From a checkpoint of a small mixture-of-experts model trained on Wikipedia.
Size: 12 layers, vocabulary 8192, 124M parameters.
Experts: 12 experts in each of 11 layers, 896 PolyReLU neurons an expert.
Training: a variant of SOAP for the experts, 532M tokens, 4062 steps.
Below are experts of layer 2 (counted from 0) of a mixture-of-experts language model. Rows are named router (the router's row for the expert), up (a neuron's input weights, with its number) and show model dimensions 0-223. Each number is 128 + 32 x the weight over its row's rms, rounded and kept within 0 to 255. Numbers have three digits each.
After each expert's rows: "gets" lists some tokens that make up at least twice as much of what it gets as of all text. This comes from a sample of Wikipedia text that the model never trained on. Tokens count by the router's weight.

# expert 3
router:142122126061109112085090107123099105133181093116079104117117114111107117117063097140165175129133106077101171125075107079086072144130097127168098146147108111098098171085096073120128147067178166159113138074114152176148150089168115131149144092155106147097146168166192101150105114140077060122150166147214140128203131142175102146104123107162173086149180120149151096110161187121162172149150100170169111112072185137108142138074125164143123134146081124128072106124078132172130169127159086126183153153160116149188159189109134153095125120138202109142099144067163121138066222127144062143074152130092096099130160118086154082163151153079109087113124137102122137118124108103123139100109
up3:154089087080084131115177160213181141116128105190072105070133161088153145148101154093191061126128118129134159165101110124164195105113140149079127148134149129174143106115097094124164107158102119136121124139090157195125112157122103077179123148160143113162136067098067139107132117165105104106103106072148120144108117116123162162112144126186138116056104087171125121073144175081144162153100104104111155120107134125090138119163127107137161148128112143160161216106075103066093115126153167139181195172089115107099197213091160124124173112149135148103057149070137141140143102203119150161142145137088148158096168185174115112134140160097101115052078165138158095089143123108134129139158
up4:114140135112114118151154117205130174115166110131069147170098159122143098111109151099126169120075099106173165181129142152118140143088176191179142126120145163133125139198143071111124208102176162101051097127128118124134149187153108091127104095107165159126117144083156098104164158069111086144166059178128144150114123119119138181087155115144117110056092042089139166143124122120143177081057084130113125137073119093168067109165172131142131143086130133133159069128101087173116157108102114172163121086143114171121122115083126155105149142151173161145172111164091115103120090201124137130109159148136150152127167139084161125113166121110150150129117159122131157139087078158129161159111
up5:143180179128162120145125092091118101090134073128177067133118107147175062093147114114118080169120165099153127153183155114142120130217121160099155098104125140141102134144143161159128116209095139094156121150063093188125160125136109106180094202165138133093136144111148175120083091127123125128167175087125114178153151096120151135168151150159109092164123118170110206134150135130153146202080157077091102143100085075136153128102129160115117097083124194049098150102166221091171093121112154124076138108101126111096085069116076080122131100180145116123120194155123145077142041101205100084087106095153187091147150187122142079184130116084125093164126148085117141140126127083121103083095
up6:088150058075188085120052136116105047080111144085044139128134108152111177183135127130130116128152114153104129107101161151143135137053115112139151066068085072123133154162131086171173097127119159109131133157153073175111148152140096105151124113153194147152147152138058052174162106059146122108118129156183129071113133113156128118117124153138103078143127111147115115088113146063137113136097094106145200118110113124139164188120115132200124166159148110137195115150142159125145180145127122142162085131072067100165120072108088118110082142157138111095154115089108093102076143139166114097092158101110161164124105132133123153121139123178080166068180140123096139138124114089095125062199
up7:084129123103133197092113119099119118098139151187156122114108158177198146128097150145123160082142139116143145143076064137172128172106110109115116139181151096134107156146100175174189130112168173108131132201128163203075132137084147157187165078046141161062084080121109130193138124172070123096074126089162116155138122182167124160096103127131127130096158158163193157147156080147121079105107077134093137113089155091111135173133106127123086153128177169169110062129225138136171111120162099132107083151093193103094119136144071144083139113086059143131134116109135122180149131114081060106134185166127122138179146140184122124179159175142088103067079134086164129166124115129137161142153
up8:142094128134155092085140128130106071148097163135135124110150132118145145155197106129174082111111132090124163133129166084115226129146183131136091098150062157133158118120136149115171199122112147078163127120056172198121135183177150177177152186158145073171077148132148114073137122173107124133123124126146183139136086102142155076139118082191165122140176084159168156156127113118161135141136146117174106166081199094100147153111127155114072168095142127153125070167167145137177132135150145141129174163162117114140199128114124137139142102110162143109114092115128168137100178140136124110136119089241091130106093087100159095127124067158127157127148140118223092167133153028105081128099
gets: "-", "|", " he", " as", " He", " was"

# expert 9
router:157138123084136158136111139120075101105161109108105129104117071065122152100095135165146108168178089074080153091128147122097073101101109137124167089129082124067091190142118126166163164097156168173103122115103163194164142122138115141153147150192141156140107147148152094083131153178138041080079076155176144160174141094150108112138088144132122127116133104115171110048165149170150148129165116139159086113099166094123123105091084150154150126152090128145157101152107154125164172183159109084171178148181097162170153162109114171089101119121133099089084136091123073147098164118098082129108095116134070088132145084111170114167117188047144090121079118119078148129111075128174122131103
up3:156151139067192175177098153125161089189066109145120117117158047110112130133119138090139115129109198120114109137121149089085101103093109087101150156115105178090132113100066123139122161167074100142136115150101102124162130125132115081117133123089148092097056150170167146119177156176121115110146122125145134129098093194132128134181126137172181091112173113077128116098135127112125137070154145139082152097156113129096046164100144122092203134113062161079116121202150197106090140148131085192132172098124102150166101144094116163142142113126122089118157145037138105146073089136080116138201112124134150122133162096147119116148045112106093132157164135128163130128163154115141072124171
up4:102152122118088151156115170126093135124156062147141090116183128143102114131104076107133110097162104169120100201097183140082089092076118120099135157129129111133135107096161132109041106132151161117116114089113132125141143163091149176093164122105136156141101083148129111090143132137114118142145136109163156156153154083179071142111082137083131149146097189119104096091126095109140185162132140121073132134108095187124152175108122165142162060142170120102104105120093085099099144102099115160161136127128142174133083141135120124123133147161176086099119190080137148152080079078099150176139124194144058088160175145107109093156117122099106146171054110179135177141111160148137114082110
up5:154105149029154113172114118115115103079134052091131129124138063125094125136152107129160081156158105136123129214122156070176125157108203138193163149180095160120057092137160105170116171108100113171089133076135142095116165155128106138145127160122206148143165140171107118094115176130133119111122147133134115167170159122153105151153120116162099148134170109076082091123154121159042146070165149150101107104150102105115202100119097129151087133103123103098108113103158152143141192184169146190117138113161067136065139120146142140117165117068075149125140093173169133147158095102095189130203160123130134097169071136145133129097103159133103126122078076151147138137096044163172124154118
up6:132097142126138128139072099102181159095106086181061105096141093042118104181114086128142111141098098122108088121143133138153104176138113139143120137069191111147167185132145122122129121082101115141203124132131167115082174127140129158171131183144138145151121123111109152157122142109029102151116088149154135156128174092126140099118130167096072167163109137143148120153072159090094122130080195144064107111133218126112126122151093113092148037182085126166129038130157077139116088129148145110134177114142119130128151165150149108123102168099202059081143105092156107110161069132129108104138187085109142132139114156085160089180152085097096170163137123142103130138102122145141151129142
up7:100151127127149124129116177134082094148150107147150061121130131106069102159099132162124103145113147086130159137093165189157160153119148137147109084104133098095080176118091150031150151121128119093128105139097113193147136110183134159149118118140135153120150097156072115085148127071082092159122113144175115082093127203137109093099165137113090148107111082135139140148138105180155085125132081194114143112141120114126092135134114157148140095121105143096161118052124162094118141095117131121139106143136127097090148122083169128133099173138141134144080124123129150098090131159118119075114022130137123061133136151120089124152063070146146093099198110122148187089093148155107122000164
up8:096074149133152094154136081102151032096114135150129101141158135104132233127156185136118122134126128140161146127107077100183138159141160134099160154146120090152123151116160154092178176111100136103071107066144138130155181105178102148134135126057094131137075126110162146093130139160096074064129116129162155088136148166124160154143128128173116089158079107141135123077142138115099131100142168123116137066072126125093091033125141145144160163108154115110116119100153152153129157152166145227070104160148143130113185151093161203160139150164111105137113112152174110150097074170085162118135093134135100134163141152166106129097084109106136144095160155154146140123162127153142069082160
gets: " re", " Re", "re", " de", "s", " con"

# expert 1
router:122106158069118113126094125067115129099170075108091134107129121100083140143104136124158142169166107119054167116079073102078128119122099127150151071145127151132092131128146070140139155098130218155092063110097156181165090098107141150112149136145113122105137185093096119082140108102103080162138122175144160183157139160163115126105146161083168096094113104158152130079148138133169178170145107121128118123104156114079149081085106186146112115165099176146130110154066190180175135139124107089131118148144147139176184171094148167123126090172129071065145141134088085152105167090168119147121134099127114119113155090088125148169115199124125106101141125083129103063132083174165185092153
up0:124133104055133097127085116080077177144181020130121100164106131094097155114129181154089116117108110110061170119209139091118125160119137118099134121119134066098111145128097184092121141143140078090131078157173045183126195128143080111095107175131115182128154141125165139146158157130121127141150119137119148134170127133124115134061115098139076151134131162153211105137121083106096084111131116184106116155086182092131121164097125206115066117170099093126157113121089144099147169117159112155149130107128134151113102129150117098110130123126127115170161083131154181108139145176075108130114127171078212111107125091145096169135165155144125126089138102161133073196111059110105151145157
up1:140141135123096122118071111062085106133100087098184143152172172145129139181205103150088130082103101115142138163146103113074095121117091114121140142110097107134174058165130129138117130134143116149139082112129121112154098117135145120133114164103145082130139110147152171155071152119091173174179099127119169149081153172132142158102031151129129147091164172152116110073068172105118103161172160147131156158080169144074165101155147135137170100169139160116144169152121138141168221176181126070136130137114139131120120064187104079166084140128115135136143159137134101191145105162009157127174091126142132169143083201101098193143108145132180131124145095134078148131143092086136150139140
up2:130141093157123152130142128140147112109121126141061089105152106127126151142153151141089108147103123137105190059137095148088135132112181117156163131153106114177168114136170118155154104121139133135112105147098156131122123100121122137101103188159173090142133053089109109103129106116150118106181060189064122110135138172105139116075137103109157116121136146133164108101162062161191118103130095174113114124102132138112158143107064110083119101050130137129074165126120132177167102112126118116137097136084094147144134147131105156183132134102104168097094096157094147123161140121117131135093099136103087082078107145075149160175109108124153137087093070145130084121114069133076162145170
up3:091157097121114121172139116185148105134134105151136174131091109104132150127130107140103113147135092184117190153093141117113171142148185137142145144113153156131125121073095123106103144141091096108091081113188044158115137206126122133092098138109096104095082134168126136153097147118088122113116130128115138087130088085101141063196107153120103083078186089131132123102153100149128118224155066121164160097084096111138044116054117115155165143121114127085096061096094137079168158122128072132078076111091192143122060136158114098115139117165136055136140141142128155103085182146105151160160126111069102204168069165136055134164151101127113113097101146098164087129108112122092178099139
up4:122107113094111092107186136123149159096126185126157123130173161123155149131133130126189159141114114102111160102131099181159157157112148081111173117127094179095083108069127148113137127147166156106114150061146101154130190167093151168137125087121119142134114193158152136123071166128104117128127118146194143099160107135183146163169116152120152115111150129161155095192116102108100129184125106078136124165072138102135151144048112106155096084040105152103140170119147109070144190159155106141101174174119103031089131116120140202174102137154093083114138139179109106154116161130167082077111161106124156117127145127050135132232129120124155140144180130115118085055150123156174149081125
up5:133101149116088138093090187063168150078166136112177130075085093139157118125188093141109165074096098112129185135118151139091143122087162105137127160186090089139183087129076181144147127035123065138075103131062155143202140204090123159136146101162069097123193118111123140159149149109168118162140188108183136115107125156122108102061128096111176221147148103130160084138111133090169108131094116088119147132194123133179079124081116193143133118115149138114163140100139161166088151114089070137098153120175093146130114101105098121110135069144197140085168107089139065111133116117168125137112081068206116118110134150179124151089163130168129109115125154156113167093113150089102140118101
gets: "\n", "\"", " \"", "\",", "”", "]"

# expert 0
router:161110170097155111146090085167085134095191095120144099087127085115124112090087096163121128143156148114090134047089094113111103163140110156154133138156100109062109180118148148134141169143147203191103106127081209186161138132123100137107145111154110123111153190155167130110111116120089097094103153180174171141145135148122106117110085138101171105137121100141155110055111134125169113145139116145139102157116189129092107108059134163121107141181126110089124107168118115192194180152164074073107117102151134138173144166098136166115145081124146075100111123057152097121081212124107099115123086119129084092156150085108138152192120194059135083107118111090132177111129094144154153108131
up3:164108080129099181112100111099118130141147093226120096133138104114128100086119087104158155155071115117107129139131152130168161164108126134112162141165214147081129113113075101174135120127139171118101098094110133128126194120150171136107166110129128138161149159067184145102042080155188146203146073184171153181096078111157087191081166036116086134132092137118118118106127157109158071042147140146104117131137088125099177152104077162096129168133177157148144113131097091074080117183158099082146095090160088119116133137071086118096159168102156131158146192066145067155109078063132132098155143149143100082123123103147173130080108071112128132115076151165130138130083108134118132123132
up4:146130085063062136214137165115082132156134137105176133121147090088156125112161138133121133146080130153169092148086120140101146142144084086123146131150105093161133196136139098140152104157142153127145110082109125073159133126139131114154150140115144071122118061055124092101092105145144141093100118099153143146149127175120139164170146179105132119111077076101077089129142134093083095136127142104121123075148196129095140153124142180105119133105068163139156135079157130147135180137150101116119132145107136150144137197181113172154145151162161173083121116136129113098167115173119175160155141122136074134158104128067167068123140134129117154169137205181145158127169150144140214054105
up5:077122077169111114153107122089080113118107113216107137135058188175091197112118175112138107046127162128133094121135151109158159110137146113084123132126169120176156115151191150152107160160129079148126146150135179172165109108119163148136144135137107176119157115168071110136138165118121165099186132159202124066189133132095098169094120170105113145135147125108126145124225137094140143135130212116116139148117097144156192110138149140103130183199183191062159100145165107144133099115102128088200156146194055149146061123135117133145140114127139113103115129138111133091155138115164119090072094137171101126149083199194100169163046147089090140080167131145130137111128075154197132139137
up6:142139113121106098148153098096177148136136136150092028145129153186122159143117105102078115154102108198127148158064142102122135173078106098118141147117148144114163137171115136129094115109136140149184123150164174139074108064135123164144107124080074171178134161120162113160146130123114083128122172145134116151130127118055111101142177117134121058121112071226145091131137119173184149149054093159107150118131138140103070114160155151101179125160128136104164097166147126134111110085160104172109201124074072137091123122134147108138097145099188112143137161100128132117157124115149153138097072145131148154137192133158168091154117162174129097085115035124173116117161128151121163129083
up7:156095169125129130099098127161070164109084109116111179125150181175062092106147142200133140148148166109162177110173159127150079095138123128144170095128128117119124087128066089141094104162119140153139119165100089193138139184090100163070070134204102175154181075174120084140128185131094110121074116134175099122147162119189145112155157108110128143175127157131148065107097138124120126128129111143132172116047207136172120123125157155139133060155139137144107151112118129192077121107084139093125128141169168134160101050129097107095090133158112144102144137142195126122114115114090159105150095076078167071120070126101131160143188128174103120128162113114119092113161135168169099097091
up8:206160087066113108131075183145170126057086139052145107114145156171141093137110116167143138143182092153165144117128128119072075129160093130126101130162121126079125096119116208140109071114182154126048106073134160075076124096126132113184099114122138164067131143112169111105178125162085121079145112095093153123180185138115160116098101132141135168084103059154109102079126149129113185095176125162141163153122096136117139164075154168107151175114124160161109116120064175154069190133189115146075164076197112091152126143086140114090106149194134144162100136104138109098099137152128118104138149182116116098144111130151151156133093060123120148114102139136219073118073150222133106096141
gets: "1", "2", "9", "0", "3", "4"

# expert 5
router:154101133109156116147077156135084125157135104147142099080121066087136145123100112156160126137157104085142179077104081120078106169148115118143102110145092131078122131121118096095167143102126169158099120067121143188170154156161142142161148125170152132160150144140143151122139097131098071095106127165155122140157194095177062115070118173140186113113133080153157131074140117125160117143140121143150113116097124119103129080063107129107154141160085154119133134169071154151182178147179071074140138148165159159138142134118137153156101090138167083102146120054128088184088189113165063117072144108130107124120147087101192095190105190100146067121122111126129123068075096178143158126160
up3:118146096123136082148150092153146158127158146096140073107120132137139123130191125110116101067155161119089129118132079093153098092170170120092128114132134126086153113171105121071122100173157070110130151112132102146152114124104144122126121132096143108127127142094156160122185141140084108133141108154126130063069076164153082037175093122176138124102104136170188133126180162156138136136107157149130158102038151151132151119127068153087180182135159138101098127152147091089118128192054119139113116133140138144077161147064077160126106092118145119118129114144160144153098113109119137149104126115162198157056119116140159181134129168176175134119084150135111210123096109083125109155144
up4:109097212134134192114160161158169108127159157092127099068109199154163097115136115161149106099098168122128100095168118133168100100156125117119100131153094153118096139116108160065184101105106189152100122132174059125080150123102131144113139105092203161121138194148073180105148137117148071119117150066090117095146130102180092101123111112135119074061117158101186094101124120109126078132067148133112078119108103097148099136148115125107125153209123081162071152150117108106114141174133086103128121177109118167177127198152135134091123113214148085090168111151139148105112110099089111133135097096193175153140120125174122145130130124105104119149119125136107166124111168132093122101145
up5:065099158042124104165112154130137187109128121175100199129150150067139131155059136142156130145123121166153088046120127143146127154070138047101150149111082103096136169122078112156122118162093123200109126149108134172116130084141099118128129135154173156143121124131037151058097110173155137131146179123086137109107142160089121150185080145134188089116108117128128153107082105069144157109050135114138159125120142142069103111134111122155049153148134134165158142153111127135124167102123084109098120161159088074128121142104077147158128118137130160084105093077086143159133115135061133126190104081101087127117043197121122100141184142155107151112169146137113137112141144129118172142141
up6:101193145155178140137143191104069134093103106199136113110125175100138181122142094155130137172147130114109122149133156151154135156211121108157106145192102180165102095149171148112169121137160119168098093123118125152189093124177191140114145122114163096188099124155087165092130142118139043182160112160134066152169105097122043176089120120139157134119100088079097100119105179156093087110092162134130107125076105092119093139111145104191150124113160204128205110119148125106158145120091134144178122159070099126153176159155100179098117084162165116178141092116109089135142166152179070120120143089084138143131137059065124131146172120145157110147089177144129210127155108148110159111129
up7:148137075117123163127155124066145120101143107172158130049139105046079102063043142087111129143106125134193172097098164145118133153153086178107120175096088208153132116104149119185189122121159104173133121112112133065123124069080124191169140092119126126126145126127102075078156116122081121116127105194193123123068177147121132122076150173102103104075166111094134145126074116144041159160135148151056150094093116128069132172084189192148140125174159125144135129145127177115120168090090109128134129145204145143111169179082143157186115084145186104103162123184085174089176144100148192139101193190125138108138154116110135109202155125079165107113115129167087088106150122102117117163105
up8:110134132131144126130142155127107059133081142069115153094115130093126156106168158128064122124097103069080108146154129132165160165088134141136138171168090131155138168118113151207173097105114079084112148129104115045113118132119208094127085109165153149099049210172127168171155123169150157147161159142070123158127188144168139126168104160115145090177125088176127052143092093158148144133128220158126178119104133127099162129104131083147127192133160146117076140138130138143149192197150112152144106076175089097083138123085158108166109162079126152127147148105142154083048082155125135125137179114136121158092156095143091089123095059092122103166090118068094071071106129173149071188086
gets: " the", " The", "s", "The", " a", " his"

# expert 11
router:142112150107138095104122128112097102075185078110119123082112093078140126073096101187135168136190104128111107100130107115101108122095096118137190113137108150124092139126106115121116143110155172217106112113126149157142117118162116147154184105154143205113132172098134073100103062118086116122104136158188128143148162167158107112090138144119139108121129138175184077101150162124149126204199092170172083116110137114130104048098111132159126148140084145093140114146106141152144127156138104075160140123128136147156152124097156126094148098150132097062106158115110061133080176090135120120070111120086065088140139086103180144174064176074166057117119115135135093076122104128132141092137
up3:094159140119107147114148152105118104149116129131129146124151108119114090128077129118143111161151096215128212148134114152123138157160144090072132109126127116154126174093100141175130093210125152116087153131105070115120136126132168180113116127087149124163088149124119110143083096182101114170102135125144120145164190136112141159142143161097182111167206102107108156149156132097149113152177137101141085137164075105071130161118143060134152156144158157067130115103112096087193135163157132110133128096120097124214167153104147138048134158124133093094132107119112131041156138164108143143152146150106105108122083130122083160102103152124136181108164116088118120070139126186177145100149
up4:163134144155100114152142110136138234067168155078051101088170165100121172102189083109099179115119084103131129097170161131093124141153093099106146146061146141134096083109070177130134157186135113201131175115128116119137137080123191147117089122180115104065120156098167123138054139128054218100146107097161089124099134080135083180155122164105085113126157121060129113116141194106136168141084117157084146099168172171119120181102146112115181119136102131103126106094136127139138156123173106120127070159101098149145121106129086165062104107134086103163105063066133162111060147113191139143129180149139173095150156124128178031081150108143130148077166139107108195144098134137132121137174
up5:168144101147106159116072097144137150121096158113116101171128075145081134112153064084141157053193138112208171093107137060074096133144160112139104119138094112128136099084110063153086089104080124057141118131086172138178094105109121090109115159095089142129127126110115082082061173198104104044175122089109114149131157081128113107128161123139137156139161161097146124094208120067128110184145133148173130100134107172126096133130070165111109119121131101087186165169081140097140115175138193053102131150172105150136101104086110124121116125143121126127129125144156135155131152118111166115121115116153159107144118106129151125134042134211076107107144162153121102183148129125072134144144
up6:081106103119087072061070164113093200119136136074143136123142088143169144088115121145109125087143129147132114201117093127175110102137108172168125140111130117082118169173119056122117176106153133107056141155175118151071096135174140157147120118132108138153143151099101080142124127153143100147074119190151143084114156107134152108163125118118133094191115092106146069154129087178066144159153096094080137112102133190093185131118119159162094110189119199141113141159210119135104150180118039185177153148108132108124139088198150105092083067141060136177122142135118123091122155096115158127098139120115106138096134087125150077164158116127122143106139147161099078094165077108173139114094
up7:156101175119088142150122063136127100096155172112109061151129107160135140108095184087078090123158128115116135168075098172134191099176098062086152137125084175075084088153192066155094137084093110102158161132173098121133120142105131135163133148130090219143108089129073139171131151076085087182114109120112142134125183117090102176158133150154192175107130101115078132136163154134100117116163148101100093191132124157079142107105193177144146154116145137103130162111115111083119136104131099177108126151123132161115138090087141176157106110088069126175121098109128105113113142121104137187148095171188079125112143095078114195097152115112156165072121152080061115129141063173089122140160
up8:137091158088122165103171174118142111130199152133147128087059126150069143159157168155091174130133083168144155096143153194103093129139148147114198147140141103119120145137115103125108138130078113156105123089143133158158213178123129187169154122139102161120138107095129148116119154097079101108069196082128119117140062132109093110090124107129126100158139104088128155147129093111044122131133137146137140135133119130138084102116112144130166153145130122164141142120132092093177129103127109139133089107071098160172150104148118135135110091116083143138105115132146146170118120149108145145135151140118131143176168086093156076102133132132147162113120063165103104154089113099170209138183
gets: " |", ".", ";", ").", "\".", ".\""

# expert 4
router:165106150086140120127140151109073115125146122087154083107108084075113156125132078158126130139130094096111128103122096118081109143145106164173133123165146162062073130138145132122170133117176160184079151095073181166167132129154073123150163131143165141128141158140129078086113104152086090067120144148147143110168168119149115101106101113086156136177136117191176107082123127145158117154117139130138122106080175102110095067115107129104144116145100167132130113134102162134162163135186127052149122128165125133181127202109124169125119101099136098141090127112146076165054198061134090145089144120132061094138199097105164161135100192128108067170082109100126138079124110155116171129186
up3:141101163173114078181111178070148125151107158118130107110192188052126120159195090107072142122128133161107104156077146089099055112131127178118147069138116140133054125174151153166180151159104067137119079082092134185151155125118081116116184140111157134137125127121094134131149142158087123144168104122121112120119139207085114209083134155130157106119087138136174114147083109147157171198084093068093140174175191083162163136127113078148090171150131137169139189140094164114175185112118144086119153167144136104103140171099114131168167113126120105153166105121048100112168102180114116010173132097123102151120122124107153151174080122175088148121206161148127109086158132130149105077219
up4:105141134149095123164189105087148177110112077132104138166125117134141144048090086133122108113177149114077121170109142108124112102036176158097125086090091110130137102130160129151142149159148142179109138120108090158109159092096126100086142101088154140111155132081118154126111079114090098123112133104131071139095138123146122133132101162125171142098097153190181087175214123191136108114147155126095132091180136147090109181133128127151180135092159143159142110151048085165153183157171159102086150182091039124158167160123147144145147107112182107117099139115169142130160194104140230170203127186149108127148151168086167156151139181134082099109140122096089116131092079150069109097119
up5:159078137114154136106166123128129066069121101184137129147164148075179097143115123179131140121209125143108141126163116114073189123161109152180098156147077172129081148128101146164177142139131139097111124120063116148131156097146182119158097113197201105137154150132120181155171175117120138121140168131132086092121116152114132173119138129165157163132200136169051108100050094097126116147106159108153097157086100081100081130165116109117128121107128116209105129110055116089146138091157158068117112074142158184109142125153134094109109082153112151118137174201133094161125153044084177134136047085133144136126103109113091146096105117097130147200129148157134162093044140127158164161116
up6:148168128096151100139119133156157143094104094151142136177137146149113133145078192063146062135096163137153176163138166121131139135113167134155197092144144156156092184172173169130115160081194110160114160127086103147174110130142065163111095094122164128115139130095136123133136154144080112110167112112094114183162142140119072102116080102103148135155166054195190150187112086147143108181181089166122133107096161156170135132123112148074145105142135129098140119169174126114146119099163128081077079140121128120117121126143090081130121117090162144106137097104165117130124151162176132133163167169106151145101176100123062168114095132090100140107137126134101149161148174136122178098076
up7:113101093099103102210131151178056128171089055113163129136107133102136138163188156132161087164165099135140121103102079195084118109156103135167151131097088140133089142177099178116105106167138154140114124134133163098084088110092112122085163150081142149109129155171134169130161155126055156114099097191131142119092135179098115166130154143144127178163123095129120109127106132131116111080134131124070107128154193141098110156083036116144144135114149091132139159125145123146122079119146071106158166150171140128106162184145053140177119120132178110051154128069120122148069131132140136096154145142142039112098152064138100113158239142130083159135177112185123187078141113135122119099081
up8:101136150090110134041102143121164128154137089097140096080142119096159122161158106133115102140142118084114110160134137087114122121144120133131118136153132172109171173090143131166148081102084149136145124136172159122179109098115064078060141144046137105100146168120155087101105069153172093142107161137024097152143113132118148099150124128125207109115135145146078129109171106095118172145109114138172072101146166097102101105083098159041143078088150058098129120123179150120095097107104084168167122076090130072163071110131048154157090079102108182130100100079168125126126140148088122148202180118143124162135128133117154190164155113100086082118134181155169142070088099073113122109061
gets: " ", " (", " =", ",", "–", "-"

# expert 7
router:108073126120078150100127155114076167122169097163164129048106106076158139115128083124150142168155119151111162152067093133107107128058059133154125111167122188107100159138087119182159183124118175141057118124141112164119180077135127095177136108147090161146158151161139144063158139140091084173035121174193150202173085156166094149106087170124126094101130056203140135092136125148139165184142110128153113116058160090122122096061122170130103160131111095145112171131110140155149140128146091140186152151136131146157124158088177107103121096169098100074148169126108129150090109080133131085093120107068095071109188141046175094140101158127165103107097075177127139122098081112113180090167
up3:106089103135135078120083173207113160110156137157118152126130141098158090112133148154131122120151098060144170139067152140121135123139156179175060101145094103117117183153115116124144059108110148114115152116163107055116140129117148117097107056105084111111160069214175114063153090101164148191086121070135056145177107168214167111128114144171159102106129155082155142105100147134171106109129108099157103109120084149138136123160130125115154072133106151059163201149131115150161128095176134101151140179126102155059121198114177135099169103123121091138109128123140122107127082094159140121134100159164141111088152120158110155118161134163108106102080161134165143111097125152173130097170
up4:154142093134145099130120079178121133143147157135157138092137146091185110067138163094064112112089168166144114154171087097086142124120122183149137057120125154157098130131068096167106154130140150157116082168070146094108199118099159089164150111155137140117122176104165124075116158066150124122097161081115072131073093073096126113156118068075119132117104116142152074138128098076157138169102183197115160168075130157181117129087111110135112170116121102151155135175129110132153147126156146089056102137128075158112118163154129107162086059113169172135144131119105115146090157142147140116131153139114163158157114110156138148136131140166122112149118116046165133143053151125187181114214
up5:107109184155160176104152202116163151164181118105138116097142119052097190122197104162140097113115167134049116150104171089130124111148116136127135132116166109116124142148066160180117114139147039152097137072165129147124153073151057129175140177156143107129095191119105158106112132171168060134113191113122114147076104090140132083101150093119167157122155131127134163103170110162135157190183155137112122104052084095112150066135162161110120147131102103130166126095155219097107169145097136108076112175172136123098168137150168126128173163157082140117104114117155113122111129171166118136176180166133090092141120130125141233126169092144070129111078150202119052125087171094124106159132
up6:151075180047114151169095183100101139126112092146127107113155108108107111162196103125150187098179162147124111164140110141111068112080108117075152120099126152074146111199150100179148121089142108059161064122047106183100146168113164107181131154152113124092187131142124145126136167139147171163107077125125143110134098170137101124164143150103128163117138107144133162155133092106144132165021084147154105097123124156078185145117145083124138138028143158083099165115167141090138163097219120147098168147136111123093126171087118168110068141130096068118149095178106187043096175144164116065086068172179144141117111085096122115132123093096191093124125126197144172122140123137163161130139
up7:124153137066120122111117159119157146075092151146149126180177135111095147085122123114163154138110105130121123073149118111084122172159107134135151177104155121140105152062126181155095079107098202111086059124150133113058105155133128218177081101136145125147105154168110139123123093104148130120092200155180071165130128097127079101125092155148138206139117090071103063082114195164106165127152056099111081048103150151106080142062057211116153117146130193116138098194084108155170158078156154132154122096112153102133144192096154145079151131112163120103220144103129115125143108105158126145084099146095124128125147115116150120166172076146151124116148114109122164143097159083130104130074
up8:144085132170166185107106118176116150102095109062124102123116101052125166040181113152155076189184129075095194129093095146168110095141128130122109135152142149122112129092104149130135180071172159150122079160161177115138127162151135105175151093119135136162144124120125084113102099111142203139184118102128137136063091044116121158119124174114148094130121111156164112106102153169146112083156114126098106149091116170119100111084054104170133166102086162146086160176155130097138136171103159133143128116161120192127143153131170117158142104113130113131154080160124172146162185095113096133126087147145128117157120150147134112152062089084153126082086195160107181112188154085135143113125
gets: " with", " by", ":", " of", " to", " from"